Experts of a small language model.
Size: 11 layers, width 192, 43.9M parameters.
Experts: 96 SwiGLU neurons an expert, 4 picks a token, a softmax router.
Training: 275M tokens, 7908 steps.
Below are experts of layer 6 (counted from 0) of a mixture-of-experts language model. Rows are named gate (a neuron's input weights, with its number), up (a neuron's input weights, with its number), down (a neuron's output weights, with its number) and show model dimensions 0-191. Each number is 128 + 32 x the weight over its row's rms, rounded and kept within 0 to 255. Numbers have three digits each.
Before each expert's rows: a language model's description of what the expert responds to. This comes from a sample of Wikipedia text that the model never trained on.

# expert 41
Description: Ordinal, number and superlative words after the or a, such as fifth, seventh, one, highest, earliest, and the suffix th.
gate4:065164148152111169109135081137176132136117085133101184111130198137124165107166152160043092133100114193154100093153131152109160131098167134153145099169100218103129152180132150101166144163100083130123101087154121130108131158120113125118125137113108156172153108112153191144148100132149074182113151132134205120106185129131105133160131167149134163101193101182093115097146131127159131143131139087089116182130128132114156150170124112099082125148077104103155136156127151067165187059109144164164095171142080116091134106131145147079156110108160057215097097093175136159134171109082148112
up4:197079113108154103135117131105083107117163160119164093138131057110125123180086109064193183148164137070092191165097142119124115130124094120128110149092144055147147132105126152161082102109138182142155143172111132135135147136112132117128133096148171114068108155127123094080086155128099149057129096132125042118145085126111156122104141098103126100138029133061185142138137088149091115098123127155153133095094137135123107065095138125140176134111174177180099101116110131184115080190149121095111152081095166132146133147155111093180105144134086174033157170119086139109105104122161129130
down4:124116138173057104113072056159110110101126119168137143171107112104086115133139106136149196177141204130132115076163147108143109163143093134131136135127164101150166115140176119144162108081116137136114061054126107143118145121132202116109122053115098084123134105076148173149166104150126211128143180104153130117148122055140145144181129120109104136100152162179143148131161096151104188172159126103098144077170114117116139119110126088153166139109143090152121094186069084166133096171083111108111100111140151093116204123192141114151149069116113142126141121131100049124185102190153159133
gate5:136097104124202131101117084111173129079128177107153121112139175136159086172189077123155106130102110071104137136116122166147147110111183121101119124152098147123143172141139078161097137146134143203140140147157105126104153158133130181125156159110128064083152188153041128108122110086112093078103099136132171135155128123113192102119119124131128186195090080134153097139125114123138132098170088151117168151142094099172184123086125119154086163138191057104152157099158151143127117149157065129082103085126148127123096179116174090161213093167207140060171096138105103117101138110109143127
up5:116136135128164053157127114111153118109116129128147171156096109129130099140087154141119192146065136112159138089131145105112143097116072101117134149100137146165151039160183111120107134140135113122132130107119111137139114125135125156099073135154136096151063101124167072130010168125152132113162203113108146116089152106053132108119181181126139121080178122141130155134160144147124138116149100143162099047090142165108122130148158105177115123047088171165124106147097099147179119186103185102110144054163080112130169125155109143104141086134101081163068072123141199175139125090122102101
down5:137085146130168132103089131175149129087140096085098138161087163119092109108091061105145105154110142127115115179151176139186088183178132086124208116115109139138082127144082129113127065178139082131094118114130149119173125103114126132126089096069156051201097198098140167131085129179153121055126086084102143150119137130172114122153080131151183070121128125151136120135105128102127111123092156125096117099114136079121101147146140140124116076171113138092157179156055088133156133174137085162128157146089182137182144140133155128137118076182140117131175135130078201164123152140121044144
gate6:149032158129098146130128122068127164125094149091172134165095080106115138150109058125108109101164107058070125128134123116050103092156152160085075069104148125133168182169148108128158091146179098133148045137133216091090159116099141143179111112145149141105112104143145122094141121136104204159151067056126120069116119160086175145113100090121158130106097163140121068168105082135127153141145160125083143151078092109137186116118147109150117101122155103166174089115119175080116110109126098054143149187113121153096125128158129141136148139124097083086120141126182105159141135144146143148
up6:133130108164153175126092087148132073151126147114079093128082122077125109115107144072121215136122159134109136063111179114147165115099100110206129134090138130133073123121110161146181077121121126124133205154139122149161158150181125137076108178111134130166144152164147142137162098174143066076077152177111075194123158049118119127104131097158088100137112081124200094096142138147119109172072075190118143081136220150136126089150148164124143121107115127087149090138133089154131117113156151103141142147134179136162134119120125174159116114155127145140153133137096213096078129151165103073
down6:112143129117138090126144073143131092084082092128168082107105092103104172090092143083108145137126162193126139109093124140108143104137124069113102141103164126060095122138165035138139144148073140222096193103105090121118150154192186147124111098174128131104137104167148190101151082115133093159141174184157087108064133127133184112176135124117142108121116090134173119122162136146147129156105030115128130095137178153141068084148140144095152141126116101106107148130085124115138124114086146113137123107084158108079132133112133132135096055161241112100135071084152132135074134121122133103
gate7:092124165129180094159107192158138105098131120158115172148112215143129072086127143072111150159102103167126132080157095156162168111167087109144093090123122144134144146127128191101121162153154071151139133152129122115100100144164135176179127112173197103100152096125060149133061115100114117142161110192143151102075107177129129101100152095138142122090179142161117121134166112080095177142108103176112136074101174101179130091057140142105110170153126102120138094164109177133103117115126139151045166117129090138170146089160080113150149051136143109149174113144150098159107222136147162108
up7:121125098135117137102150137111142172142104122097121102098116044111136146171110129165115157105171170121113112123090173083113095075101100132128126192119158176139114109192149102096189114106133165073106083105082123117183119065094166087121106125107074196138121150112210101109170149145213146133113121062120083142200169135103150152109147167155100128097101135092076101131097126154132078139126123104170101215147117184112092199146151173173159083128143184118112130149118078133145131142137135108150154133138105135140132186093140172089105101103055129091112130115150141113175073106141133131
down7:160107104124120119128155106090185107107158137192102071099138129163117146119050110110149125173150200118120118154104124084122154104177128202089127107131115153080117122116111159163162111094174105067138135100135126080100078156109176122101134109129123164173087150123113126163118136167137110145105180149120123124173160140175121119097102134133140145118126142123088179148136085166155103147105162134073159110153160105079072096074133176119117190159150102114085016157150118134162079137106163106078075171090129151138108194174063148114177124133125146173152141126132131135126087192197143061
gate8:072131165191123166096084142156063122106155131124102135117158116180154088109192146155100166127123067103084107174126145105060138192174127115137119143160096118156129128177089137094205103141141147095183139117180131126083066152068124119129159155105135159075144165077088140147134167078133128092123138111135119104103104201104085090186143134102136133160133079086088140100081146084089102083135092085114086161167179113118065116131101152067131065159149100148148084131131173134135163061162148106107145160103111084122129120164106185095140131130113118148187152129104094125156111113107122098
up8:180104087078125115129124096107230132099123163105098116114124155073102122126075070157174095125133127111166093107154166147172107069083131174141091151090161130157109120054157081118061119114099099187113125119135165139171119115183149168112113104195099089211110140165140178101107133158140112162087091185127101126144153066145127174095127150147108106095128129153164098182090105162175132205125119187160125094148094136121179118105127095173105143130135157085116197151121108110152082183096133080123094135096129134115137130120142058154116091091142145122086132142159166123134108166147132130
down8:102028107129164123095111096118073094108156124120196146079146126123191108144226121113161125127136164106106181117144128129134143127131139099106097140117154125109173144117131113146156129087120152112101174098127123149109082103136146139138147191104115146121094160114067126152109174111188131151097114142068192120168113131108144081124200105074086174105148130067212098134179076086215202136094111120125072127167097150137165161142139134130092109110152131087097148124179131132176124111132135121092082123107096112150136160145125154107129152088155150170142203109180139127085149110157159076

# expert 57
Description: Main verbs after a subject and the prepositions they take, in narrative prose: Trump said, named, called, sent, purchased by.
gate6:094140166096145138145151143123139095118158165131089121178122146133079144131117141159144128084143140091095061096165123122137103188174141110107090069232117131115126159160150190139148100156118183140134162099117173130113142121142160165115149159163119194069127135115139096169113068028138110095136163133084126071119163119115083102111115139116177135137126126160145154115136139099218133108157114119162104101081149142111137116168088140109051114174126063056102128170074110135130133139109185166147183169103110165187133162134120133130102181114132131149188085166185131168155097122105101149
up6:081132174107169143149123148121119091093142142103085108163135160128083144117140123164148130089132139124108041076198131125168095170157132135111117081216112131114140140155162199120156112170090178134143165086134189138120144115131161152123134167142127172068079127098130104197107073048166115115154141106074128111121141122104082125108156165117200113121123117125130190103127131131201137110152093146160116102104146129099120136158116137104065138188138080064113129158104107137141148132151143159143210195101128151200128148130116126140096187097154121133179085159187121155156104123094084158
down6:080084135086149132123090157132147137161121120089177107115114089137142170173143093100128160149094111141159156088148126088050110132111123136139105147072123125015079183093071106115111144141138118110177116137130125134128153123213111129116117100112141162193164166148078147077138113113092184128111136142104050097138125118088162166104103122134127111126131100116155133172116105155104117081115134131103111109154159078181112143116112146111192076138094123139135220138111116117195134149114134092162131111169154106104135126059099117152107084180185094092131161115071125097141219136194087149
gate7:112123088100113137083160147115165195161164135119199137160103128110099151168102176194185222097143140147085104137126184106127136084195127118055120141179141146115147162139061137099133172130112164135139177084097159131132117142145140200139207102142149154155124153138098140112131104084132133136129162154094114103072159133121097110141140097100119080121106103176067126086139133135173153176100090092146121194143113145139114156102151173119119110156138145114118091146072088172079130109125186150104181094164114135161055184138151114080068152122170108112122074181157131118099117136129130165
up7:136030068114159128183110152115165182071162160124124162160193170124160139111129175117099111074120136131133164144117140097115118094111106128127094139109193132167122125097165147108106169137074149137082141101111124122103127181108134141072117167086059154142141096066115163212115161150134129084166129122123127099118113082105102149153134082090095107105131096093095126131149165107124160161077108145106128184149065111117111099188136159120060109161149173208061155151091091181137142098099119121107177114130140124130125131146145084087121210123169090113072084124167127160150159121151100134
down7:078124063148115148116183156125122131103153144086102146135121121089173151139123149166152136072147096142065157162126160151126167073178162152120173127148104142150134060110099164108099181120127099153154152152122124150141088188100171128128129141111090110126101196092128194116129141089124130126141124168132152183150138078151178102139126105131070137119176087144163135098171111137127124104155111181119094145183087203136154111122181131079072112147135171118097180150134177161153132118134140137113171125043104161181051126131149089103168160125084072105098147149159167142190127124036092124
gate8:093183105127082164199160142142126136072118184067111178162165068141131142125107119129063168159102109171118119152181103130168156155103130118123173123124169122116151144144106152131199086157171134180128168154127174097110118111200146076208109164171079108113109112123122177133145094125097118096140173119085124133147105108148151125105140171125182095106134012141128129142116178125072135123119145192093110110097137096140151120142115142122102111095181098151053075100086115086123155147140109116185143133161150108159143188070104120135118100083088100141134105157148151099110091119119186122
up8:107136150081085104105121098132092212143100146193129104133157077139138137073095136149185151142124117179063152129125073066149160103173150192100097140097098162136112146131173151118100144159124111105174108153096186110160168091158098144139158137149117169047178141172165153097134154123186095187167113181150117155097116185105098149124115116144093100124152217126089154105166105153141140095069162121110128147071129125140154096054126140152126147163139121110122122191151125109119178167127083166127199138084161165154095087090096133133118168144096126130138137093136075149118099121175095128
down8:099119144092146138099163124114110102113134136116133107139176101111130131126147134134121102140141123125164106098114179158130159096160102168134138097117128150078130134080203150143151156152085102132104159144099116070160092099156096067143087191115135139123140103143095154100116178156102160160111166160094106199142118085168077122123107051135096102153163147136098164189199150193128126095093118204127091128115127108121123136132146094169127168117151123170086047118138083189133118155069176164235099137118073179068196152107106104097128084157082084159138137114111150140106113119172106164
gate9:099150210128180147158173086119135130054128152094133158150089117171163134114111093087100132127145084150135109147140160178126160099095098126126161138199100138123108087100116112114132157126129044127099089123114087141145205081105145102104124117130144101109164132148087131115176093140086164148108132117132153096192153127063123140163134071138125109119100121141144131136093102109024134138161062167177122163149148115111031163156166101149106070081045111155144152140099152158105150100075098104172153105075132109074112143109146098161077161124149085102152181146081117114123133110120149137
up9:153126151105136115161144134118151108103149142147057086145130110167127114107158123097130183140106109124137147131111094196145082140125123151176196140096110146109132110126067226105208138132162119116116142128132122127099173148121136097123098140148146068101156109118076170072176100113120149182178091148076063131144158121105148104167190110104138152106109085131151141159117102136129126100146113187144100112146113169141132115155149101115081104043119095109132156054124142183155179110093119070110183107099175134095137167116162102159068095061127101079137140141120186067068139063107154141
down9:115144131121091107180098082116094092074129102108107129052117156136097106081110106156190182187107144118112104123172111151118115126101115126171128106124154075138132091185126110137114159170066114134163152127146136165129165139126167178116086157089089125138123103134134093120142099194153112097201103174140162179197066085155152087126126133102103105186105088072090144138129137150156144086105118115091116160142168131169124041169159093085073137091107087095080144141119130170087155143149118140091110153145093102150161124029067108165085102131121163096111116119160195138112156124096131120
gate10:113190124115173133159111162079150058186119148187160149131091112107155113131121136139131105136138112122166150165054169163104080087127088203116164160150145196132105134099117092130180155172158110173135120135164128100159135120109099123105155140156159103100093160119123063143174184132104099162076113121179112116130132048186112132095092136137115157142130169147143127148131092158122141104136095129102155205129122137095069116084164170173174116094122101110149121073151120159202100080062138085176044137107206109134128100150110156139144089102107109163137085105094161123159125097118135115
up10:155087153136169114104134107203084209068108131101155140136148171161142159063127085102111157134101131143109104132164155078126139192093135094118083093100132114136142137130083204118150149073109112084119152151116117165102143109198127089151183122143136110113135167157149169142101088131111134113143156151051158141129091216028106123145145086107161163131107048097118103135128147142098142105129155154146149091126143056169151100168149127136070160108176109190172123158077137091105122166168112174114158131128079145097134136135157136140139127179168141126090188120151098127084098157132113136
down10:139134120132162149092106157129136068138106140120134064126110157137084145152109047090168154144097116099102124111134123199136153123140119139134115157134129172162113157172166078099131089120111081102112166111154148109118126189072094162144170113128141117144134135102104131150131095135162108101110061058202120124171139100117182104082113075135146099123051123136122138164112154100149141171160161126131162130144138156096108118165203144127149169122126128131115132176112140051166121137193166132127172102030144132097131144086187129159080057152113194099037181133151105137131069162152117131

# expert 13
Description: Pronouns and modal verbs in quoted speech and song titles, such as I'm, you, we, must, might, often right after an opening quote.
gate1:104145113126132117117162088091116128109149143122097145105101118175064134127154090069151090129042089147198122127060157107168158097102122147200162130143068157142184146130088113160101131106166146091083116106156182105073135085159101136118113167121061163139121130178188118197073070130096125162121184076100163104084108109115120080092113126074187069133110120163199165109165154165145147102149157114115147119120170135168128137094158137148089123141197203069093098099126153148163131124114143126136135126164122119113126099141151101117128155096167119184106130163140115113097114145153101079
up1:129161121106156117188120138183145145163092149141142114180114144072147094143082116152147145140214126124113166110123120124084100174143052154117131158085194091097061118100155113101141121113140216139159123093112108129171158137123143113145166108134097164148146071093098158072155184104152126147133130162124102178152097153124114087106062119203078143137146101079064122207087083131118144126142122140135118142136167060088156151117044138167148127147146101183114138160083129142127091063164127115126160091120175151120111103100134143100107121139084107116143151081181156075174106144119161161
down1:092136071156155139138097150140151154228135169130152080105119076150171050114061112099087135121126163139101113203144136139137155176083070156125127158121095114111180181162142126103138111191103173182170095117137110123118154095109125114129057103130087098141110143131108160121100135120132140163165156168097124115117135136141092075140043145128172129183170117152125120143133147128140059148151096077099107111142079130142108115173108133137087149064116168119151161092196154146126164201130151112096179089141129114131046114178145058099098099139084139119115080143110114113123151097098155135
gate2:129113158132163092097084056117154094128116114197131104092094136176090156133165133126102138122113127118148140089137118111097101077192136108194104138131128147124102088102064147091141117124151156152119139145122146172094127157144114089151121164120141193111120153111152140098104119077207107134126165094067084127185089157025097103188118167117157078071173139167165149181159167087179082104148112129143102127093145117130165106065096202071162124152165144136097112156134104154120142134156144182088123140095077114097101097113165143110189122107145202137104157100090141158145099124120146084
up2:117168097106077157140121187150124155148123128050123125167146108109188100110133106141141128130127159169105124168141116155114153178090105161064151125090132102119138166140199129165118128108080123140107184094115146096176110100137121158133109092168101100136096111144095105154180100157053147123137143195210150124106174097227193134116141090152095166170136119112103077112082094157085165118126165127125118135169105153114104131195128074158119149112089092130129171135086158090139120125103138063154129106162159160181184168168142121147071130138070112140161105148142102109097160199146107178
down2:154133166181119123081102077127120143128136130165142151167119167082100110158163081118139083152081117106137128089116146099141056149170066187129077077150131117128101151050091091152144171087177137185152126112157180124139144147123070144137156110078133178183101124144169125144064086135081102086100110095127140113093125145120094090156122095152158160105121169199206181144172142063147169181157151126145110091104117144126098135112120161154110141129139110054157143143119141133117093112086122104132136114107196171143132138189131113119179116059102096144105160073096161125196136159126133150
gate3:167124110133140149062125173099160107169158089103190106095114179158185138120157157137079194119161152096200110136140127102107122104067122071118128134152173155087094109131165126168137143122141128115146133175158173090128147181162132151103213122164126157133105149166098119149116151108084136167134125130149123121150136098125115129086190128040085103105126137126130173088111109129175137106166123164175083115096100112165105134161174118083124119156091194144154157198119078107141121135112168231117165056089120133156117117062181138126157129105110170129211149123128151120150119098157149131
up3:107096099128124110162119131189116164120098203134087174140137097108079096111092080158166051140073099180046142103104115152182142174167136176161137111108087098155143142149091138056152119115140166163117128090151051130126121085098134092146065123092115096153122078084148147132106095105137117098150136103128142142124104154094124130160105132187143151158134111131106054194145144104096122138101144123126133170182157087120129141084122131186135152097138073106114098047138184128114134121136064027136140177165141136089142120162084123125137148146103084112070087144121143107100148106092118101
down3:074077140167094152166120136127152103139103069145150148127166119109149092150128120138142142134062132084074111107127129156166086135135164167165169144149115139167121168111201131101153122123184105091121072195059110099055127145124095149148172150164171110146086161097101117137123173120112088098077160135148185103156209130129122122133124128168122161109140100116116184118144091094124133085095104114140171120145111151096131085152038089125095120140103086080084105126142084126203098129101040156093144147127066202111115109094159147185107163095162130144118139072101117127168132144129169117
gate4:113106124112108148106144078129112117124104133093108102156176205145157117125124122165142120091098147089129129072126161083107142067143135099091129117168103137126173100101056113172112134132147094231143094158131137079127124144117095111146122122152107141157096122123164162149145096125086140158138166141124153083132154142129140160148093130106188112097141147141152131170112171130116142139074145086175158104113127158182103105156174171129088102118119071098145114161136143137177116150199080183093115085127139198064159153138028177119219166134062132131163119080068136179151170130148083169
up4:097158122141116205114162099107093150109116170056117134162184190071115087132110115169122083134151115121153190130109184098089143137126100132071165094170143135104117113119073100203116130120130095216137122139166121081125109121150142113133161179172123151156075156137150158127139122126101121138163148098170166093150161143121101167156109130155132162122182098127180101141126146171104153120114110134136154128124129125190103108111180128134053105088146099114158122146136179090112165153176049131092128089179115153074150122147053138136173167151074120087161165089134206144129166095161074118
down4:178082119182120124114160132128126130166139071155142145168111147110132151104141148157170053141099081111126147126136059161124149107185168143070105083166127129139193139121121123133136081095204117142146169126145032101137073130151122112095153112127119116123129163115105127101151161154139112144085048066082171095122157163121160104124112177147153110144160119161139114081146119130133124180082130183178158047146157140101102093078137153173085146087130136145117068124162147121114144030137109127096075125162212059099120143124122075109144116092108144122118132107101139085155163107109160100
gate5:108158106167208103130191119153121148130129099165141153160128097113084166109113107183081143157133075152102158142169148184108122120122106178115169134148074163087151163091118149156181142071091121083040115155135188116144114130117096104152125138169138185106100126107097149107225147157136184121116150077065147148068099148083120117140138178119149164115103092137160087190091125140151129140177108148141163094144096152179143201146140189160084113123168143102059145149120132103148098144110129153148135145123132138056145175151064127129173099082120142146123104116178151145122134127130074155
up5:152147091174161112163149148157134170161146072157150138164100084181104164111083116172101158165116140163073130136149178164071150115131068148135125125129088110164134149111085122153162165034161090101056168111156189126152167138125076091112168173148103124144079154114101154136190132108096142100136155100131115181071077104112145102152121180125125127147091099148114099194089120099183166151087111137132214136151129159109137154168148178132046108119134154114071134142052110137097085147114127200145157131153131119114118164117135144146163116094111125114149126130162172185118106161113107170
down5:108135114131144133143138132127147128135142095146073146115133138113098168135149141084058116113160070080128132150127189112109080075173094165090158154160146009151166094112094105112099128129138116173060142143144148163150106131144217165092119132102121066101116106186123136104143099136140152168127098080163121143085174136121116164122084171105094124075106143137143185124178119045157130117089109143079169127167099089118119150114086143211144110098124159120035146170139118174086187136132168120075117133114147050145140103103126115126145103084100094120123088140098130160117130111171096121

# expert 63
Description: Auxiliary and modal verbs plus adverbs following has or had: has not actually, had previously, would, could, been.
gate1:056084092188124092152117136113098115141119164140143114150097183154182165136193085126117071128165131109193107193087095121072126094179182093122057147163154177096077180130107101149117148160159160124169177079137115142151135101112084140140099091145092119114166143106193103226143129120116107151127110164144090074139118145146120156156154085077134106132153145106174146104115143143067158085098123170123128158163169126131072103101137069139109118110152129107112130089121169151130117120140142133159109098071147166128146064106169140098088073145117081048154081099126150134125132158144151106
up1:203139147080112085058157113163129117099146155131141113106148113028104081093051123102109200130121122153094147072137113151133104154064068127122185145129109109148134102110176165137136147110099096169089054131146146145125122111111100144087100183120178130102101077166103105049072146113149116078123092073090151199117137113096074134134170186134107117105081104138130145094118182157138158108129138145145090120105082069092139099170086150150160135147129124156145098129169105108121106121132133107124147141152058097118100157172100101136130184109116164156169161174144151107123118067105146102
down1:159119119101119064134122099110074138148111107124088106164138106110109148164113141175082157122143070122114147069134102157118147131102093068128135137146087117105119139123137119106115184170147141136072158088168105141107101180129135162136143217152112128171188070132101145101114144107105100076104122077111138151117087138099075156187130129164099137124123161156199076098117201156176153123151105046093064132138138113146095120164107054160135157106194129132105105144125101070152126131089146113130096115129136143136103145087146187085096167097128158143059135177075177133167195121089069128
gate2:118136092178082124164099139155104129128140132064135124131104161142101139153148166117090164072135126100155155092139108122220135113101173143146166154087177136116083126110101154103121133146115100134143142198175124192136116178193155125168128132106088101096130157181130141140130098126181112088189123155078172132195141099122155154176142173153169158135187048137091099107115171138128176109157162193096174108123140105106159133132143087110114182083223109180151116125120102140182127105128088137098129082082179068109090099090135110111177132153107133107133085125182150120160139119087106096
up2:126124126184079109202130121128136131139161157071132157080124110178076123100135144113088125069137118114157092087134147134165126112085173152151201149105128164078122135130113144151130136150103148146101178179117101167125112165142182138126139182119114131121164156168139147144094111129175107094225117129077155137205186064111128130171163182111193138173197105108129131098117159155074201103119143153110140138151185100167120145142142118108056169127172123139151111091106102129156119059115104155111169150114178087134074112072145109118168119126123157116071077116177148125139158103124116081
down2:156130133090166128146175110062088150080104130122162080107145168114096117139104092115127127115143011092161099150171101139145132173172131120121090159137152124154142101145051132136149122155135144116137160125169159138076138148140177130105135173143183148116139152068134146137088104104146096111175172203111129099112170161105230138088151169090161129143144139083136127124067160097143101147100139185047148136126125159157144112069156155119087133129128090101203108137141155107146139126172158149094131100146092086179068179110113096137124156085156155124096066159103142090093135109104087082
gate3:154149122160112156167092109113113080069129101112130145161122161065130089095111091214096137114163078149107047085061112148154077180145149194157170089133165074097178105132125176173114072142153116123092213134145126142164149123113120125142103115133134174108127079154146157119137145120112201168113121080061157098087159139078062098142133138112048106160130122128076098117151099117129143141151121177152090129118148124171167130111112157086081134158195120104120157130142167117110088164113134096144194133115155144136107090083137105107087133128091100083117141181124137107141077162109100128
up3:195130134154122108137130059148123054105150115152129135184102215049141136137137143160118093131130130123138037128086114095156110165138176167102120102130105110089165095143138138109148060171123141131185160139131125154147150153103104166099152104119187152108114139171106150134145172146064184152110084111035152095085160146080102103139111066110134154135112173122136124139118121133114155105116058122131068167131144104157129134105156133050098168169182135183137113127152153096114062141085111089138122148096208094155133123116194122105069123122120128115113119187137113108099120119091139162
down3:175082169101132137136156086105116126109186132202121107160121114193156095137166170058068099100130071100101088135114164163077102181173150140124120093136145125101114149153144053122162095115161131106158095162123106092100144126120156102154169098093148108066119073133130171130124138098126095097138158078115095117089120120093141140156140107091178164090148187145161084092089091120123104165173117131121172168147118132126106137126176171121206073129132095144133099172098153098107150115138121097211071143112173150185100155086145201099093107124120088041139113125123139079114136136155137108
gate4:134169047099143129065069142138160164133103147106201140142094177178130091100132122179158131139078119176141119088131160151216138119148078144131114173095184167135095129128122127184142134133088170124162145128130142144153106130112145125107119114169152110171149110079105097117125139125108103153159123115160153038157117103136119157146151133103104122163190127073076127123094111146133117176120139201237169182122112081142140064111071058111167166102105143089102160144128161065138132126170165102112118107144165175129135138125173127185149120149120116123126099157133107126077118101148197131
up4:132120062150085121085053138143149153162130104139219135120094169169124106126146141153123095138097123177149087096156164121214131112144109144121141160108192173135106114109101125162163107112100145087101136095157145131169130131120175135131107107159159175146144055117126102080132135119125137160119087106176161030174116117149141138127151160105151110187154161084110129103079078142159155148093130193208162203142096123150162128090100044099125173132101151111107153116142179078127129123151183108095127121093169142109144129128193102159138099150105119110151143121134167113110153136138220151
down4:124158104144127139089094185088092154146169101090132134097139163118112098119147160151124099150171070155114108103100109124163131149098171106080113140116070122109092118161110098148113146084093136168139116078111145149158133117154120115143186150096173085192082093078117142137059165050147077156086086115125126094114146107151109128116153124096163195165087091151129137130114160124111066095100200154183150117088144114162123142116120121181144140128063157139189128115155088051103095081087118151181174080102093118176076107096126137152125161153092114141142118145203157145132102091045132165
gate5:104022123150126155076143082171106060141149177173108084093120121086150148138131112113136052109108105159154116102143096128189136100123141061107141150106099150101166123099163106153147169122155136123134131086154102092133119136101098117169137161147141114117096112109147126173144184104106133136120146098134140131050156068100164032108158092094168171080166149112173125075147127097113184085116125108102095134098105130053116108060150107141120163132152123178172182102180205132115076076141122119140089081126124129115169181163158097141129111139127194155153155098146144118164139147128117166
up5:157215155141071105142133140091123188115104070089100134135154108158175145152145134123108146177156127067103128155133158159049120122168117182130190124115171149065127084141134153103109124177112156161169117156135161145124144087165124074073143107125101089128152185132113098106133086134100103161120132124170133118113101163131106189174108124163124106148146078138177102210139092171107101165106125131140156126174116112185170139156150117194142054160164146068070106131126102110110198205133158112142165154213133123118121115134132160171125163126137107089118099178154097146106105087132134106
down5:172160152099168099123128163076149144121184112127146134092110107064123106159171105132187128181095108112104128077162116140145143106157167131175147121121115165118132104155068160146166161115142148141109202135145105133178149146120125121162138156077182049169158093139061172139142099028112080047177074112103119141106162184129131082149102145049134094110191073111188133136166171136134091143113101125158157097109114152130117161146126134129135133152116151101149174155144109099122133126117181088068120100092122121160098185141166125182123136148091139120050123170125136132133096083158091135